From a checkpoint of a small mixture-of-experts model trained on Wikipedia.
Size: width 256, vocabulary 8192.
Training: a variant of SOAP for the experts, 325M tokens, 4716 steps.
Below are experts of layer 5 (counted from 0) of a mixture-of-experts language model. Rows are named router (the router's row for the expert), up (a neuron's input weights, with its number) and show model dimensions 0-255. Each number is 500 + 50 x the weight over its row's rms, rounded and kept within 0 to 999. Numbers have three digits each.
After each expert's rows: a language model's description of what the expert responds to; "comes after" lists some tokens at least twice as common just before its tokens as in all text. This comes from a sample of Wikipedia text that the model never trained on. Tokens count by the router's weight.

# expert 57
router:542497487527497440469386474469485489498532499537556450509561385477522559527583592511475522484497543505580516517411456582451519518350378552470596529476434449487509518496572415512415490602552429496523538502442566452477508503524486471525449568540492505575579540463482640437519512501491433485466382432529495527518511424570490519488428523524457470487527465416587444524505503509585545514460474456463584564480521524437493419448609407547509579525494504511430525552590410590518450511559468556452518543553421436460440453531509557471397574475437574495438483489528495515498544484439469492488476510486572472441510468548546590522497467489481510505444542517530418490465485420503465517426589440557438494529562496522472447420442497530501431565526470456606472418448504506531530450528527
up0:503608569520526478610414555434554524458559486487636515512462455473458564501474509506509548468563526525482489548468505476555507590455515458487544555470574491497469492500446522488403442520423452516541481593433545581536518516411605511549453535488469503448487542567513486392534603561534417583526540566517545435525481448511466447427400501573444531519480519432450464528504462462577441552552467479439536430457510460575444542423554535493462527485589477493542461625391527538430538555514460483456464421534476601524533479572431572479530552479469513535484549436465521502514439422526474568569524428461362454507481537476515481511521605554540525464459579548526495522584520475495483523450479550462539449443498532529475488561500560440415553503615563470519489537383497529479531563502473
Numeric tokens after dashes, slashes or commas, especially second years of seasons like 1963–64, 2024–25, and numbers in ranges or lists.
comes after: "–", ".", ",", "-", "/", " $"

# expert 60
router:591639519607532474511473517510445416563472491519456452618422554405547484573573514497495429430498467417543532438554462559496451386413549406509445441474383525484415480434517480471464477599519455469512489508526523507438512553452472586549487534436475483507402438507455478522478411393511495542511514496471528422529558510530472551476470526451571553486427524536544561560525550495422429521470450565476570517480449514505512450517556590595530459524510555550520540568571525441495549515550486483626616551553518584528510458527451592512405510592485447499471503539483524577465501481500591565511532471515548504489472589538522459435551508489558530477544466499471538571472458482451542525531496535494571518584531410447582457525517457464522599521486577463502543513462470503555554552526526
up1:463504436536527371574468492530525467503492517550529442516479565492554427515533482536534411504451463572486479530493522609421430475504525456478522512487515516455611453458571466556535496404408440556519563526416565470536581615565546572472559469538560564497609538661482541464454444486503472499512537462534487537534544503519521495468553502455446451575484540452589511516505596463474562506405529555556546451489530506485577410500532583521564498503530481481440534577602470538508473536595504601526565552509479583460522521428484496492461467480437473358516508560478459403496468471570470497527542524479537522523534604477448538484544487442480529526516466526446508532630503432499535462502459444458603417456498419503516539500490494500535422450447518520537490482532490425606532502566611
The ly ending of adverbs and degree words after was or has, such as actively, regularly, most, often, been, very.
comes after: " was", " a", " has", " is", " and", " received"

# expert 21
router:555453471400465454513503460473512462554564456571546510409514537581466581502497609536471575506464623493578456594488518477487523432442483533437407544537489538433535591520469523521497511511410450633511418504477356499453497548443452496450496497568491493533523505512554491556482541501484606498471435489551415418601443499388463523602510448523431545476533516547590503397473452526582479482495470437556538493503466569414540450456532467440467447546474563431448526452501458415493484466502508485517438506511488502531585512477525535503512554443499492506493468468480478466473560475530569461478534539572550524465432408524439435436410424552419448467476497506436521612570486556420590491449531434436489533395408520511538509448523466506443484530526525489462590519472494519438482452558545
up0:495519483518496479578485522430432528484421493508512470487384588554404511517511426479512519541543444411433495531454575478537417400525502536499456504455503452554486494438473538526432552543574484490501590545553464516488526574536516522518557622426500546523485378510517508461468447578507551572493470436472507555403524422473478465489544516471515519505470491432595456454514540527546452532491499492499416424425597477459567582564541480461572374470440505436470516507434566412472489463492527518505416450529450529394476534444500487562446573517488540491569495519471579406455536484530526569468556414500519557530515568516461547579526484564529467494462440527498579484586548401535427623434535549491472456468435382484491446348499514508469503459447463492434537464514458476476421484555462
Cells in pipe-delimited tables holding outcome or status words such as Won, Nominated, Lost, Active, Ret, plus car makes and separators.
comes after: " |", ";", "|", ",", ")", "e"

# expert 44
router:542475433455505475475431416491456515486448603502504425516534494488519501544496515517590477515577563551529494570528446586499525438472400546401499593476481546419533504565562506456522523476503479539618478383451547445511490474500516564529524482590434507478488511549485505558539449504493448489522421543504417559554486451455467504514518520557500502513535569546573437498441575490575511487570496443476560451547379445432596506524500460414491584574544465577494450551522506569532479538469486586413440497427543554434513454502581556442494592514552504478464552508476493402473521480453552490426594572434515469407428466558497509463548492533387506442423461544578390462440508466556507530471457528523531511467449576563434486456570481493573512512566478463556427510412541390568512498554445
up0:475440586510548522507460375436483490522454499430484472512583518436445429470509404396529496558512422572439453420501530508575454544558469474505562529561461528471551469512534491442425449406430561466614466488543495441530599584509497449444589500545419605400448536423590425479465432468546461473496511538543547518558543608397431519492574476439466547509440471572485461492517556545505547469409518516400546487513420403476546498492467501428477492495500533586526408465440461500443525483498478470483508479485605565442495524500509484516538548531466485564445488485517447536622532554573494437470511500537496495488444519403607585500583456472483480601497506529482432455459576471471502567400435579522545471479544514512511476470507494514529511542538431509490470548544516438522547475488579
First two digits of years, especially in birth–death ranges like (1871–19 55), and other dates such as 18 49.
comes after: "–", " (", "19", "-", " in", "18"

# expert 24
router:492504457411504546458400532494533520445470451565511517515502421578490437406417542487476505468560408523586438515481455505534422493592541502570418531466475466520504433503512523409506567585527557540588522524423473474486580404513419555524449517469542511535389496490456497532539519563547576528492547445564399447551501529447588539536602540453447494525509463531455514526516497557482531509484603531520548498533423447469530472394495481573442412547490568408582476538449499482470493527551524529511459533464469508478520497435543554498556536421472501554470612424511403419516473429549472488429413481531579472487536488542433560442493416553495586426492551560439495499455576603463518562528434522480593429440555519569521460523526419469488389557503558550466527449499545497489509513552455
up1:412515577602557457467540540513513512502465487533469534473496532468526471495538471421474469548481415471496551503529607447448540469505482481486525511480555467426581523590455467516531501402469475422491497500634461503505531394435546499462459430466523442531517539612490495487541491512515417459510515504448555473471520561423543509503548467592564543531466561509496400388526484477508524453409507442472489546432584540449511482424504548582480470586460451497452574393485486566468387569588549587545492501482551524522369498464477485519453491562542491473511540535423461566617509558446538523511559504499531616521464423484510513445410500480471591490532522471544543446442504441507589498546548575426358521504486524497477474448542551539526406515407509494503396499505568490511601519542546
Line breaks and list markers in infoboxes, squad positions like MF, FW, DF, taxon endings like -idae, and career verbs such as signed with, directed, released.
comes after: ")", "-", "\n", " /", "°", "|"